config.yaml
d_shared_expert: 128
activation: "swiglu"
routed_scale: 1.5
init_std_router: 0.0178
n_kv_head: 4
norm: "rmsnorm"
qk_norm: false
init: "normal"
init_std_qkv: 0.0412
init_std_up: 0.0412
optimizer: "muon"
beta1: 0.95
decay_shape: "linear"
batch_tokens: 65536
Below are experts of layer 6 (counted from 0) of a mixture-of-experts language model. Rows are named router (the router's row for the expert), gate (a neuron's input weights, with its number), up (a neuron's input weights, with its number), down (a neuron's output weights, with its number) and show model dimensions 0-255. Each number is 500 + 40 x the weight over its row's rms, rounded and kept within 0 to 999. Numbers have three digits each.
After each expert's rows: "raises" lists some tokens whose logits its average output raises strongly, later layers aside. This comes from a sample of Wikipedia text that the model never trained on.

# expert 13
router:476496537544544522482513411561492515511527482438494465511548521468481438462539452523514451457446491480512460488533511456525458512477524538511458454508479532457494542515474493570534467593394528495471518495571499489534506572536485537449489503414517490471470492531450445472515469482526508527565517532465465413535446458444546525494560518455475523463585498532496531492496452444531514480476492490478492483481481447471442458464464524554524515489494533594492570546533501579499596446517525537484540487468559442473582473448454519480551466557499472510497423490508498446462428521524440505540541536542560542496569451447484517465535463526505520484482528430449511561483539544491465532545431522521459452491534468527438470554601431489493445560492534515516591558488455481500490489592463
gate0:487524573502482503501457545535406458546525441446437518485474565541503415518526507434588427435446469515540571469518471507489543543430467482580515460525515430565493485500454453528504487539451459531493498491591500537511442499523493524545474431485510560553431491497470469506466494552502521634478465554509544472530487529446496527459551508449457443529499461592512468481521533547441569535519533418543524485457502471479491440479463551475470492589545492531495481528549546569496510504485472537467489449510484513482510491510447536480512588496474555505462557470503457479448526508482473468519463469547535482473461475492500494349456473490480442428529540483468532489487573465448477483511467464537580506475495505518507485507478451544491526528539532439508513452536522533478543480543496
up0:468516430496484445518499493468516559382459513515526526538557444495509540531543493504505525474502464484523528460454461416463507467446516449513453487509474493544443499476513546551447352538465567502541599524477570393498562434491578477469488491511529450508497545565473498545509484496504464495495536484554495472549439458534492452476431521512473503525459459523491545523540452514506473502506502505458464481538554482472485495473541493467539549524440576494495478478512528489460528534436491449481476507441614427573468515547515457438459535435488422505499506537451523528522480484538499434564483489494543572468548414556455503487548436478488507538510528480481500473630530450498523546544474485531449443531519530525525443474483531472414510492476495557518550484497520546491494491483501
down0:498499535450548416521441469509505491459541389514560413515519452433527461525500509508428543581504515516456489460496416502541513564531539543508501485540444516557548484467537577529502467487542547422511515483535526503475580449440471516474547497537521526525502570506562519538514543421490484498468467493464490508511530514485517533495412489574546461505490450528459460484480437488556544471500410549474524479479496574456541522479544412496467530546547510493454405429540532467571542491502480504550485509452472564532534544488477473483479513521584492451478500514578457457492519499522450548492544527517503528462440568557517506522462564539463593555475512447497483496462462530509488578474507423419509515526520472474475535432498487544515573452508536541450500513515506466492466529478546
raises: ":", " and", " in", " to", ",", " ("

# expert 23
router:392497518467566513513470380570462483486500469489474432547538466500471585445498569469546531529490547544502515530536472470518485521493494521466419504466510525487491508510398570596495547507494452570553504547571449527529540505573503533480539465446531538456478540472482443459437484546493479559522496542432463455551477426460471523532501422458478537479520451567530516484510498516503480537474446494501486523530536424519448492525483512533478480482459513493452477482481498539469552494499493503477535522460451500523547551425505477550447450480487465478527482426585506501428463486515486512468506488551541574494558482526457514436495573557545537520530532503536532528499492546470413544603492513470442508491508507520462518512503461487438543507472562514535551539500477497451541577544398
gate0:454551452482543471507507418524498471571517553437479458485465466504523539531532475450537548481551522528485542527493602440478492459496482464527483475477514551601500469421462595565473501558497448525548489486560509463458539457536507497465500503489517576468517549532495546477478488400480484587485525505471521506534522466499472565519440499492516463416548558488512532551483425559488601466543463521502484572522421453533476489551543526517504441541471457461479477534538497449511477539447434470553488548532474537457490508493507551527534499537567520508524472493479484551434488526543498542496453514518483537523545537556453435473466446487523482520447529462534540522452557558497483477535490551469464408507522569482468469489471517454464500553554400557427510458483463480494485516595519
up0:490548548492527519564444514454450466527571473457472483497491554469553406557483505521512454524500464537517426465512476481476545518448463501540487456507486456461530497426492564562495511502493568512499472485519551498531484528473462415546473593465539514544454513497428475485517502359447527559539467495495494414524470540485516504399501522526502447499506507530487463455502492463541465547417617450485419466522472508568486476517508471504533461508509589514513483513494492554556495527500529490556472513443461443515512460545505530579524478516562527484461540429516487448505532472613572467485449481466441508519413487481544508465573493492456557475549505538400537515464481580524499512563507544499511465528491524539480505525526524558527494526510511533512460514483521510507535596528495
down0:490487511496554524482487474488511544479529432505545559438511566529483486490499606495448512420480480513514501507536507384507454572531543465438488551439506530470472540519510516461580455534477458607458491490446552448448502472542543524431438496511454521464469473477488545617482530496478574500451443556484447491445483556478511498443536441516528544460504480470578464473509495453504505532491503488471600503472581498441524505483446470432508452464532476491499509474448567453461535482461495572490550511524576493488453522466461527465519530515502538573499529479503441471564510438469529494491495385528535522496513478560512572489520522464479495437524594451544492580516486466579550523465520465518504503465547506511492549476486527513510439477481528486545465566492504562517482451536515
raises: ".", ",", "s", " U", " See", ";"

# expert 7
router:457575534507446503473443520543463491457552497506478454505519532512433453469445513414540480510414480466519531585527543443525521449505513535509406476508545527456506497529476475518532490517538444553511540443551432507545446470561468465438525482515525571501517535562432439476481531466464554515477481544469468442518482453452528530474563504484518471490500440540563486531452467509442498510445524528434493462532494428533454491542439493532446492500596496571499502537425527553475505483556431547504522514466502531485485463494511486435515406617517449508491486436514482445439443509520481508547549467533464565490541487501459496435558493562500550560598543468474499549433550562474501512548469537489482517496543513531466498496557488459462517553558512520459526489525482452510486504535420
gate0:468549558495537499540602485573513453500480462600560449501491487543434562520476478483595507591472472538525435484486529402496498455538538474517477485467412576485446434494506486487532518504559456510534478469558462587514499507479493421516553468489519504502446495523485476439488413519480476492461556509515471472459509444495488515453596500445515446474498566518463534570437498505549489518497504450484422542497499500571427460525529518493489418527530496505468553492529562477464455497506475466528502473490540504477546490509472379497491559499429431468521511454485478514515450449477523534524496423543469454422577450534484508448571518557470508494465443494477574521547547474515491544508473525576507442468513519510498480467516491457479529516519478514531498544480476541467476465562551
up0:498523469429509487414589475540515516533507529540482486453486543471448557495516476481500421513564504475538504519542539527496452520507489487461499554437479583537432572485537530532508487485518460469501478452450474505510492524401504468482507414500542558460439460476458532525458491496457519488558414519487455496506529432484584516526513597504503495427493496543442501500516503527513469503536456507525469530446467534564475502518547515540507466512554482485481417550548510511556410517461519492526448519560485515503529547584532467477496520530483384447550586478458510526492464470518515480511491570496494478554467426529520478481452488517503435491415475528584551530543565553458486521511471535523468517520547450525565544390550481520512495497485506488452504510433465499572543407557530
down0:559491539540547518514506441507496531527473531498460444451496428453492542529480584454457476548507524482457489496536473451494495481592424453484485554445514535543443526488515469465428519482465553470504536494508452532496470469505548486544432539468515488516482517553535543509502510543518564481540534548474482557484486479504545490497537532527414461481436478487475527499514554490480599466416498482448494509447521501508492565518480470491506499486539452625570516540481490526567466493438539533467511540493548473566522525534513470401454467505477508523492521536510459519369457412512512553462488540491483502480394545564488467465464474436448517401495489502512488467472470440544566495475494425405460509496450499540508559424533488530402469470517507513438499565520515505516525527468507
raises: ".", ",", " (", "-", "19", " and"

# expert 9
router:476542503521543530514482489483576529451557575523518440532556494473488511460539522535467494545469528474482531513442511499537481497472536545494459498500518501500465472593469514497555517498525465559502544512525485496461480466471418489432505508492516611473477541572442467479509557462497542518487510595487488425553477448446559533424537430532438513488498484587524510479541460456496557498483438498457467570507465475458480521435512509554485518537555524504515504535462483551494528403473455543406548518418542530463507526453499541478546447493477500523498483463563517509469472522558457529544582450454454507438467460511534527511513444541549518452512562526566515556543544465457466537582455521501493472474520489543456500496596480441460538503562579575517509510468472395474504528539464
gate0:535573478495492458546534519570457505441475463471498530545481456489579517493529541499546453475517478438442489534499485534589483440477526517460471453482451461559493550491496501516533520526574534551472457501550440527554522480520483469516507459511532496469544527436495548470454494494485523446480487513492489498495502452499469541539532513499506564535520425534485488469406475478569442514457499520452476479499445425454494470490524566538472548538548522489510477514475391435424514516493446618478470484475470487518494508455513509557497526401510441506572478615546546552457587498523451535471495526553540485557529509515482528625462478476566557523541527488471547488464487527543516428540424500441457504496543472496480540534491498444555520500519437509476462579574465501556533502513538
up0:510552507571501527476510497572492548476469441493518543570475456463543491526561576531521391487488493386495505463446525518482584450510482538487552497495465502545490495462482517542524560483519493492504509458558423544478557484548492468514504413459516517535475510487486511450507559451505483465542420524489449509552442444481482564476519560476477536539506482559482486461512518524502430455501457467468474483545419443433463461427478480525485499539585531491449522512422408491409558491475510486476514495521456470490545607471462538523496587466484559579538510536478501551491539518485517522556514497500524516514442505502487486564539512463535580527507542521536543508421424484586435457471452496509421497527516513470524533522505524527454523517527512504474433558564519489519529539451552
down0:526447495524551473502511512533526466549465503500428503448552581466528536491495507539464470493579547480510463491534453491463497496560537494496470517584482538529462497478496512565488509585436474487563465531516555560496514549518494530581502549538537515511473480481463576439436458513494468430533396471487544501467501501613463498477445527493423585512483534493541447517582497537497468457499473484527581558529494504556523477479473456525521507486484500456528537459510475561575546422505500494495568459468429587548553556462565550551527489478507542546494480556494552457512537467444596488498530556602477516530511457489537507532546539482533558561461476493585479500443469486539532472521499497521494515487508442505457451475478585453511486502502505529484536492551588504458452531474469
raises: ",", " in", " of", " that", ".", " ("

# expert 0
router:492518491446483474559468484486521542444579521424484511501550544456472515457468444500525518417498526544441539489511525432559403533500514601482523456501498516464470520594492569516528504541581466542501519508497470468541484483571474480453497474471487538491534495518467435459498471544477522524551492544442477505462489425453501510476565480500427555500525452471542508523490530452495521507443471421514463571507416459494459499534457438517481524506500534523513480496526504541513554542492513549442529502472572497493566509491433514506461466514427472483494424477542431479457516483522433453548483414567483491553495510454508499425498510529571521528525487523543559559515615521444467496581520539531458528571498436584466497535502464471510455548501528520516541536447439468513497514523395
gate0:437496598543477542444466468461463535515530478488503469507463488588556514457574476509559575546515507560502503511463489534507465495437507425460449468512494419446534497568494513473452469531450505501568491476561508572474457566520486418449502475547515490520536519537485499560420426443491433522540455504537475556453531469498421555523495521484585486451504484543436454441442519536567464497520447529405513467502527521482492452466481534518499499486530533523461499501487504562526496549520514527504568481534509461501502514467530552534455492472455427495449510579447473446452440500461437510521495430431495500527531489472453429452448451467529448526508545501531512531487566506496439526546524463519548543475442483531491472534419562498511582507466455478501455528468510489584427488482518
up0:452541452482444541513389467545495547483491430570500541452490508574510513518499523444499557456475491516552387451462502531475536564559544527514466572465464490469578495555517494482519428534487615512537501483454532565497509482447479505503459523548507469516546452517482502499476491483505500577536470510466488537448400468517507449527506464446456477493428514518469507460459545479478527521510473470522467494398509474515509467489460503485541579485504503495581400530571491461504458590556464519544486486507474430521564518410536477497425465482506463496489476462437558442508430548608503494499520475474485488531509418498452480445552511532510527550542527529495476538513520440486522531464486477497428561488450519453464483578451492497465531564516428503493506481503501550508501483469508
down0:528503446457514436477506528439586434507561546522524506564507470533469451467516587562494480484491541583463546512532464544454494559515513497549497483469447525509495455512552611492452573521416508561416477432532552485481544445573470458554524489544519480519508495483504545502536574507460507504503510585458511547490463516521539556485476479513524532564480496531496519532492473472384473451508475488521504589523516539444578446482560485572500508504484521515510522493495502502498470565524465468471527522501489502560596503475580490507572515542449524485484584469571552577521498542453502518544566505477525537498509496527435508477551526523483501439550465568488557591548491526541544477489498454557545500477555463484486461537485451508516497521534455451403523510525516506514482565544487
raises: ",", "ing", ".", " in", " at", "or"

# expert 18
router:425535520503566478485491418509451525527562519508464476522566546470464504482519512491493499508451517502469470616507472486527491531456411492486498459504500507462521474540430508512508523464506519554541516490511524469513494521543435496474499562479470542500465531446476404524452471501524496527487521544494437491442459502486559464504528496481454472455547442559535540535499507537408452463439446429509506493518470439421393531453426530510428514511478451551543518511505495490464528544520458502452478512486528445440601489457456566483492485560479530502476498432513485495422467508543537504509515463491545445489551464498404508455440538576520549533540495496489474575475542488390492568502479556466501487494563480522420485519572537473503464637536531491454491545470545476511493532461473
gate0:512570535498520473570473508493543547523603455486491497550532453527549535513451574491482509485501447474481495514531492436465557504554496585534534436480485505472504491556496493599516477429528489500545490437491497508509464505467454490552518473475524544482454454498484539536422448556500554499495476539439416489441485459526539487451479531448437503517536537554593509415499541501470530476610559559482397557590453485520546491434510497479481551518494444520468446532462549551440489512493498530455537467489493508527458568541501516505504505502494484474465501460488520525504531503511480470487540435466517384477509459572512474497522459439493549424495519495506482469528530425418509512516444534481463479525459517586477455507534416452420557503540510485451528518512526551431530460527479
up0:492468502472435483374513430541494511603473511490441478474506512530518520480488423525605486442511535509525496466517533620445505477445417509458582516512552460513488483489437500458450497545486445543491513534446490411501591511553428469441554465442422562477503495524475524500473552461537501567502473482568559480485541467494445467563538458459476517494498553460491490485510512464530488469514509459506497554453520496484568522443564479496521517545521436502496492487514473437593427539483506500542501541496517561512513507486505509530509504437459465540487536526537490480494477451493493501454478531460516597431467554545556533537449585531464490568502505481525500496491587482475459480518589478460502512489514583493520519523453467416551503466523499561455483466451487487505479548489523
down0:543502537563496491490510599545461525435520491516493493436556526508485461517499463462525575480539503507475538485574532439526424482429421538435458550538555557488531481486497485508503576511499507556459521503511540486521534544511502476497487479515516553461527593539443465506438506502479545573485489466466584506499507467439468479560551467514505514494443440495524396522512519455451530439500493501446536560524505471491501431538526544480479466461443474439483552573518504459574539455551525455452434466442540546490449499449532499510470504439575484497583467460539458542511521493427530579495491519486490480503510565442538500477468531509518494510544561545555581574541434579444598519463485465516485492517530502467527503489511496507469425481416504532538488516468476478567536459468472
raises: "law", "am", "ig", "ute", ".", "her"

# expert 31
router:478513497448513515490418430544451514495582514474414479552508531469492551476492465467496506477503516520524535587452469480511466442515435508480508477507580524488535515552407579547493468511571491499485523457479484466568482542522458424423494493475490574548472509515468424532454529493563537518491503533528464472486423508415532518479491507478422502544484498514509509526504502529515445503458415485465512523533456456484490503488454507573488475491484470547436485517543507516532594456512557551482483500460569517397535503505499575427475519505501463530615396453495544435437428468519505454510534518475505490527438468503485524503447544562528517471502465507536501528452550495447473533525495510472481512509509440518414548545613495462491497528481572570487525507524523444513529504440436
gate0:489555506543516500444465515556410516488502532541511490437535504434507518500499509525477497457517532494610505514531457493532483402478523529497503481541514538503503570446522476495515543445461495513521498467621511477493532576500491533493485586464463502453442544521523517532466464530485510568506493546527477515539499467492536517581447547431501436511532531574507471462526487508452516468549495521415525505518470478575514432491441574496521536499496469507546517488484493526498453539546500529484499447470498577496561422434532473493518554583499523462490575501484460514452502529511477473514514470517536457518487535521563495498550445553543441572532575497589497486447472527500547555409446466521505471531454435490508546463447521533529589510534500523364444551538480478477527542539414
up0:495535528522463439535405566536490500501519524470508518495496482496545495568467496474502468576552459509485486542520551477478542455466494563513502522518467544580514551469482461469518493491532494533499458458613518426434507497505500439489513482515477545478498491521470532505481482499497515500487452519501458531510495488517469476474495362500491458525414497582509659524506451473435456519525474526505488490534518565509588463525410510508530569478528456505496533429536534465561487479541485500524457512491520476476470480496476549436558486504507530512501521457437499537439540580482469488510600516437523439501494543527485452461498469529520540538515442501500478517472545500498493506473440448514518520485488401533460546625490490475517591423430498531527475454554585536548480513414495
down0:474552518540437601531487445476481453457504518459483488492471494549510416456511472479477507520488505541556464486454502475468470601508505486448530519485433495515555553425489467534547455539449577404502534459529443555480459521531479579460464486539450515489553515514488574486535495418493441479553438463504382496465535537467525521419560463486506492497514501493469525479459518514446515556519532505570458446587540478459427515455491531502494512460536534444558527453482440521428483500522526490526435515515515489497504530535486521545529473406440501467567534557481502579492524501457497493526462473454502496518499478461518505460520542543505532468479547442439534543490415464513568535421434513533517512503543485588472489472531540514460470501514476450546564507526481522525541477600541
raises: ".", "–", "th", "12", "78", "14"

# expert 27
router:453535508534519478549438458546520521495515569449404513558542489463413520504489479462448507520482545500442489516507499480556517524485467559472469468463507551475534440577477575575485452566465445554509557503468432476539466538543455511470534581503450500487510502467467459482505560529516522483523585561478398491420473460456529397474528460528478544498530450511573523483502497491527508462416500468474591499521485488532490515486472528555455493441527509476501493485548478530485539434478535502472486507462527447404469506468461499442508493538429444522478404482556487460519477507433516465521502419493471569431514507571473550534535462553559492485547506471552492522510483543495506517552478549546475522489494497539442436492584452464484470471571523516553513543493505482533489545557431
gate0:484507521570462475548522487559438490531523495458486455501525465477448571522571581535534501460442577539454522413626619487529393486476508495543512497473491502501527457454507462503535463500527424517481530512543479504498448560522455505484484541483457493454493483521520505536480535522464501411518488497478399522550524555468542489522518490516445574547504506530496492447488479429528454547485508496562436539479438474476490523486497542523425584502504568530446513488514541502622509486436477518531439495519463507476533429515476492511429526541515532490471536490473523541516516490562453505452487474477463521534583472408457490499501495511516495528453530448458542540606496516565459489488457528536453538523509445566480476526490481484563523508557513552443461555472510539460553454493528
up0:511513453506508512473444500562457482564496514543513486493493509477462604561545467558438490550530489486507491592476552536482436584467501570491558512530519492545452586527508429510539439394517465529491493477509500528434584573567493428560447517551505510529538439454528525557543508538451514468561502483532429492434530551501466476406464522530461527517490471546527507445500539497575522471474454492498504453426514549530492459460489495472529575506536518502490473518495441430503592475486451506563509479525527484515511545475441428519482511521491550498474509572551537559520522522503538441482465531521466542447526600496477470542421485483507477464483529473447536510563479557466530491546508515474459462501463508481513442507441536425520551529487496494516508551521580420472482474487483
down0:502475499544499535468505441518453456505519494503546522595494492454454471445516504488522609545446568519467515514523493542510409511482495520518559416476483517514514480490524516421529522445577502534487455456503525539460524490469491517526495515557558529498501485552470578513516526465533481532463396532510462446422562575606461487557508539522521511528415538518513491532518413542449486513489466495540477421495491537492500486463507416503514564437468475550477494544552504475596533517501465565503558480515437491496492574511423509502503420518498535513538579557488422577536595429445506448456489539539552516532464515511496459555501540507540440514502503525515493552586517562543481552468510491447474508508500531495557511530483487539488545524429506567479473504482490531480544526472463
raises: "ital", " County", " district"

# expert 15
router:457517495528490493484364441511503498493522498511439426538506489501477505486521502501511562475438468490489559621536504497480473529464441466454471461560549565509517512469431494611475462536502489608521519419507490543477517472535516444498527505503522530487481541463449396484483499493443432459528482517497410470475452512471506476475490501470488530515516445559516502455477473486510480451451455484505536514568510511512428488463485496541502529460503481551492519518494520495455504461533440524450503468474514496436515444454439482541478457566403513528473532478512472368453475496588470530532508484501543527469445522529470600476444468550541465541528566529544546588488522474442490537526422528475453466503551481539454454495475453468425490499530491510573544460535505515567534521538489
gate0:575521519510460554489466522508424546478506536443498497477513522451500498467484454492525554560492475543524515558533540447488517564486414502468546495479523551516447494493487425535452414493512518552519563509475459449460504450464545471561479511478439558554497527466460449527484483479475454540458474521469547501490453516496500423458479535459565521538505498536533425501521462448556471605534541420534508593516524535487420456508484515516522482490495524544448591493471493538493486540501564530503492545514529476509569542527482425572448409521413507545521486555477500451514459519442493440477542517498532491416470431526486541488490502499530534601526473461525544484401576494537449497559413450429548498507485550474517460502440460500503521441519516507458489496510495530527537488580490
up0:491469480545518528607546482496470467535515546457512515539562391449398507433510474468532538499509501502548511548607465429540471496490459440526478480506524543490450575417510483539542480528553544462445529543526525518498471465479493483554496493444514502534544490481462480437454549540524455586474565470495491473522551482484477410520495511504576515450571459512516491528566490422494498523440484532454505571603497515478510522472477490506500459440503483535447482497475495518555501489481506447544549557517571483469510547534496511526425513446476555556570573561499488458479436506513473570524477471581500525490534422504515584455459539462505509499527476489535584509459528530481447519451513528517490486499513509524489517535505444520500503488474542469488531437525507453510508527635557
down0:548539466549484530578475561509566495546542467549477499507475470511490477573530558413491501508480474454528503448571544460460447578386515501504567545459505497542486552526483496508496504461456501439506570502482515451532571511473515497458493472542480491532506517495513481480514426497491502555521581549604554533475468498480532461513554526462541508480500500532511450506527535464478473512566508536496486545452602426484497480520576516505486507449448495515496446512515568499558521461515488483531527475522519507467448567438484477504525416476507438494447535476528488521479547426555517463513465451463520536450495541501526534514554497527406500481505383481538468471464515444477500464553549429452449516546486504482508452537461401504543444408530466468517508469476514476628477526543464
raises: ".", "o", "ine", "as", "age", ","

# expert 26
router:451553541505449421504421453542434534448530522463439478562560507493500508457475461440481520486475593522466540514532485499523522480487459527505508441480541490506505553503450508614432480504512472535490551533532467437515480459495488520480502556554581526458513506467504445488459454498464492531581455529492498530464422437459457487483619443504430542485471503550576511502438511511445454450498487476486494484521444449452475495471444527500420507488520507511499516534454474456481487491576498485470503473461517503479577494502470492522476445529483472484496454470576538438502424481482476453507545526555463456483540450571462502474495512566549483502574532549491578560560503552471453473493453567453537495547571466479436514565558496482434483516555554590495554552490446495506516485463479
gate0:486530478479500446493439458578573525509539512570486560425473563510478470479488568548525469480475537462449453533532553571504469465522474520508538477517465494500529570440530592506490545485530499475548517478427460488488477487481515537418551503546520534476516490543537516566534471481358536471456413516529517460558488501489578518467493498492500514520497491498456475544508480517524483499534570536497446467511566540430487481499442515582545546507529476482497551516420484517465518467496412512498535562465558502532492495556553510503551493513478533492526510534496507510520421581498441522551524435541462532512456437442448461480474501498562571455526553531469456524496597533553534452485555504522521536480498473545499497538560533454514601537429471532522516524486528547583436529522450
up0:545432529532449545464487502499430500565453498474529455548546472516541504480523522507548487438496500500556429570444473493522476568517539493482517467483494439496553522464425562508517481549470548446445499516515572546625557433460491555493379507450475483526513429479501508475540481502533459486505551530472481512509510434493484396517579497489537531414500543533528505552498440516477495503471426511445491486417476462554407495483504506494478608488515578515546472510518468491490473541537530583480517468540566484500478466558498420457526538470525494476432564494561553540447530491441483517505487457532494433545467535493435508488503482506483498485490517499420495575501485529518483464480442508552481516530555541539462558558486492431538510482504465458532514523527478488483492603482509
down0:628469562544515507473481493445441424523499497496561471544491550488509453508447488474474503491554531484480503530435535472502459535518536453507454543480515489461461517496518585508564475501451554565549411522507575485528510476514475533473488558475376496497569477486475396440491504521485501444484521545456463434508398493553508457507607517429583551466501508505493520585496492539471432541467476501426516464436430487507465439511490523485516499487490474474557510502490546471458508540511489477513479455486514522541515462510525526493531467523527511506482534477505470526464545488540510465592487502436495496452503485509425528479479451607427556508468460523544451539443547484548525521476469501487477490526530404528460525488501556485475454480564488371514498511460496458524482503500557
raises: " the", " a", ".", " his", " an", " their"

# expert 12
router:496451469537544502528484456563557551505594487468466456568566541442441517460537473475450468536489507477470514515560492485488539493505468535452504468520533510433447488505464564548459472566476494556495544498496477436510469494525434523439565541484498530509517500487454442509518465517499490466545546545491441528459421456451554490517498473514477545472544426528536505506519498469467400475454451439509476526439456460462466472462465535486479581466486501564523485550569494480434544485575471545438483462460564480471428544488408539467505539493484508510460527422534492412404370447437485493530528413543478501436508493467491498503521482554503515469504483541514524531539508474476528485488429532481485505536475427464464523535533555446499461574491526521479484541487462496515496592496440
gate0:492448435535534538466533462572494479513424540417504503536495532464535472541543534444485517498495455448482539562479404492472510520523470447482465457527503524486439481555500474531481496500450492495514537516553478463531461595541546506522464496468531466525522422506527490467472464488550464476549533477494499459537512611534500580510510489528509544491521509583548443504516491547448568552394500498526525515495507385500498601486436458491482520482426480538493526569417393489457509423565451564431509458458489446548479463560462547526473495505550446519554457447479485474461485495511492492527499406538511393563510550516465447487558513482526473516530508498542498465491492491485431504486474454510521479512488503498541484447516487535446544522534449514506483484525556477546569451547537
up0:527461524478517486496492479519462492467487462409500494585521526527556477509594434526509552438459465496458459612476488586411523451501474442536464499572487496504490498506438538517526452559473528472482498471509445479511510514538513495524454461370515495542490511438521492497515513514487537455506497472499523563591529457508488460512458505556469463454497434532495438475477444526473588546525467457490473501488573512493480484482477574465497439408520530513517504477546468477484515525501483455519512511493558415465525465442560476430508557619630448480476521548469549486458469510455491457486440581570540429537465500531471503502539528519529450472553466535485558514501520496442496497513531484537477498449478470485531378544448475507497452462495516490507497458501493501469510545500536
down0:547509487530521469553484424464574455526511520488480575428421470456552459511472461541505518451480522535475499469525552481511473491466515475540482536472508454432575536508477508546495510494508412488507453521547505477436453453515508449515432424451538513449493507478512536515512490540518447460558534463487536533477555531521520449465477536461485501492498467541506492543580521474519548514460487518515466493497560481463538473517488507530469493534485453598448484485534592460492529491538512489512466482504537547534459512484485407468493434519683483526514472545494485481481398527480508505518424517506577487551505514499558465530480517543408523519532559516534414490505432552519467514436500488492493431543547535516401512506525465420520440483449527480521491528479519504500410557403518
raises: ",", ".", ";", " (", "'s", "\n"

# expert 3
router:493533507460487482497422497582461501540507549515432511533587552515438527456392450457513498576473513523494511541523566482512482436521427510506510451506509515491431487559499525483545506523469501522451544500545461462477499579547519484501513525530436579465477488464436444500531496509459511529490508536470445511491530454462494508467509459539429528521539488470489529534478406505496446480449472478463527526467476475506380485518489468540511477519478489543519485492469474520518470494527510551472423484456557488519514544514460498463477504576454507445506408462552502409418502477502493436535556433535515462506498457570451500478473592545487478532494518465515495542594520585473472587539464531422482474519474525517486433533544477487446414608474568528497537567460501448547488491494510
gate0:538539447516421499591515523543469512461413452461501479523518494496499574451478527450530521541511521562538530521528535565552537517424473515517502501447466462479478517563537458465557505496510486506473414531522495485508504592494501493499473520612495565530455525510475535479545463554483505478518536538507568478600502501487416482498433546599466513443522637504448499496502462477510554551532467589480520552537503584500493479507515522562493459539525584482443499556495484501513492533549503518517443463443541493460493516471486477472558529511427547498527439512531507457506516599506460525485557447565562532445500520531491458531450554441525522503529422497496482458525469460512530530502482538445460504507464436441488438549588502504537503488529557485491545461504468476510451538534502
up0:448516536570474470479499448551496524504470458467556421459498437538442549556533562494495476531534521594612531539511508498577541490463519529514527441490494502563505572479506419530452533536559581509511473458533484484459438558475526496484447526555509516552594546497526487512489498435482454382547533503541512478521463504503550461534504566487504491490453421515491498512464469490520451598546514503517541479496473558586461407518486515488515449480543481480521455505426401501476448421490504533486443501498508461534558455537536530530484489542542515534506517457468482499503575509426470454501511509532527536520455494514516489472477482484610513526489461533553518506537542501508516525594562513402540547533509479472513536434502542484541584519473449496469492547517477486494533502479507
down0:479506525497449516459548558466455492592490498462517473450525470482459559482559476476510541445460509501520515556554452491528549464532499476488496502575524499513534498497553390504502468553398485596527471526548468517442528502469444553560551619529440454474610444471520456479510494573464557546455507447498547492453536459554520491468436444524424506579502508508524543524544504524564473490508521525488465566458454504447471516448526500507467450480475521490527521454502540450545437568536527512476480472458558574521477522484478472462443530451466583469471533484499553487451512533484524433543507474466525520479497508525469417533545514531524471563557536489486474484489453527520488485498453564499530512453496505481529485521484570512478597528507529508604496556491419502557473451491529
raises: ",", "iz", "ig", "-", "o", "p"

# expert 17
router:472520553483577466568463466570545494526512513492483489536574506504501469529514521458458518524504498468522565624491498527507494493467541542487444442597461486533479438551475501483517482480553476499475539513545418456481533503551420502478461526509575573425501505524470452493507499569471573519504552549502499452484497472458527420510509480519504521502552464517578488518486478520455541492484479462507524491402458460502513555520452541503551514516564541548461505512518527547517497519477449517467601534455508460501441450463485532508505405538440502563521494494462532454425486499537524457514556504478484512527501427564413466475527521545586481498547581478513491553509499450509447550495470533391448447523506504557440505520602435400513499475484549518555513525525484482506508518511459
gate0:549471511517483532569603566470525564438457559532495483499526406452538512508540470481502495439511497478486492507474537488527498571502518511444485490442466469541487506504513580443477464517514512484450499423534516379509500525515485501556492402577511536484466512479466453503563552546541443537446512537482472541468575533492550431521605498473511542489561457505472552509494495546400519527549417523505477510427533536464454507467438522449478499484563581569505457495493516471476415511481453493476504537510477525475434519517514541528552433509411523506493527412552493498418474490476464451467539501479520398518501531477570527498488504544545472452511492522545527495554538423466447487501479511544541532479506493488466486504516474502527465514530486471439496555518484514511454400462532
up0:569493492456525503518493494479516522420431547475549436519512463548490502547513412544494432548487508507509427486544619477487516463499449485493494480473571563540549540417460472529445466545555528559574473387498457436507511585525474505486513491437513514519559472552460430517439485507447586479443540503522533520478473455479546462478538473534493489495552514489459487527528555484504551465494470464494478527484514523467465534534460516496497422517531470477529489521495485533507464494435394543520508474508564423520513599514448501451437475471468475503570424472465469541500524401517473502438520524499537499492480499464508557487561530507537563526533482471492563509488472463532449487489541469541580539498459510509550480498493523547473517403456509429523454540473573468522524472470439
down0:494465554401477494479550558495501527583509537532486511554422442443498470540459551434456451487563393533470466450549482459442531517498430507427517471477541543510499536478484498520493543496519482456473519488532550523540478566472496474527531450494448579548507498539578492497401504475479488552487459523508524524541496484471479437573529541469472518497493547492433524461480551574484486483489445484482463458452469514430520578485440447551434446494561468497481538514437495484448524461522554540484529491502523513427534424507524498530460501513514474527432490503519490559534480444485441473528518457504501460560513458494493536558557486525498467490374520526455488509410541587468518450496497524506485552528469554555577455497504527489438466521492527460501597508516490546445494485425491
raises: "=", "Studio", "Scientific", "General", " the", " to"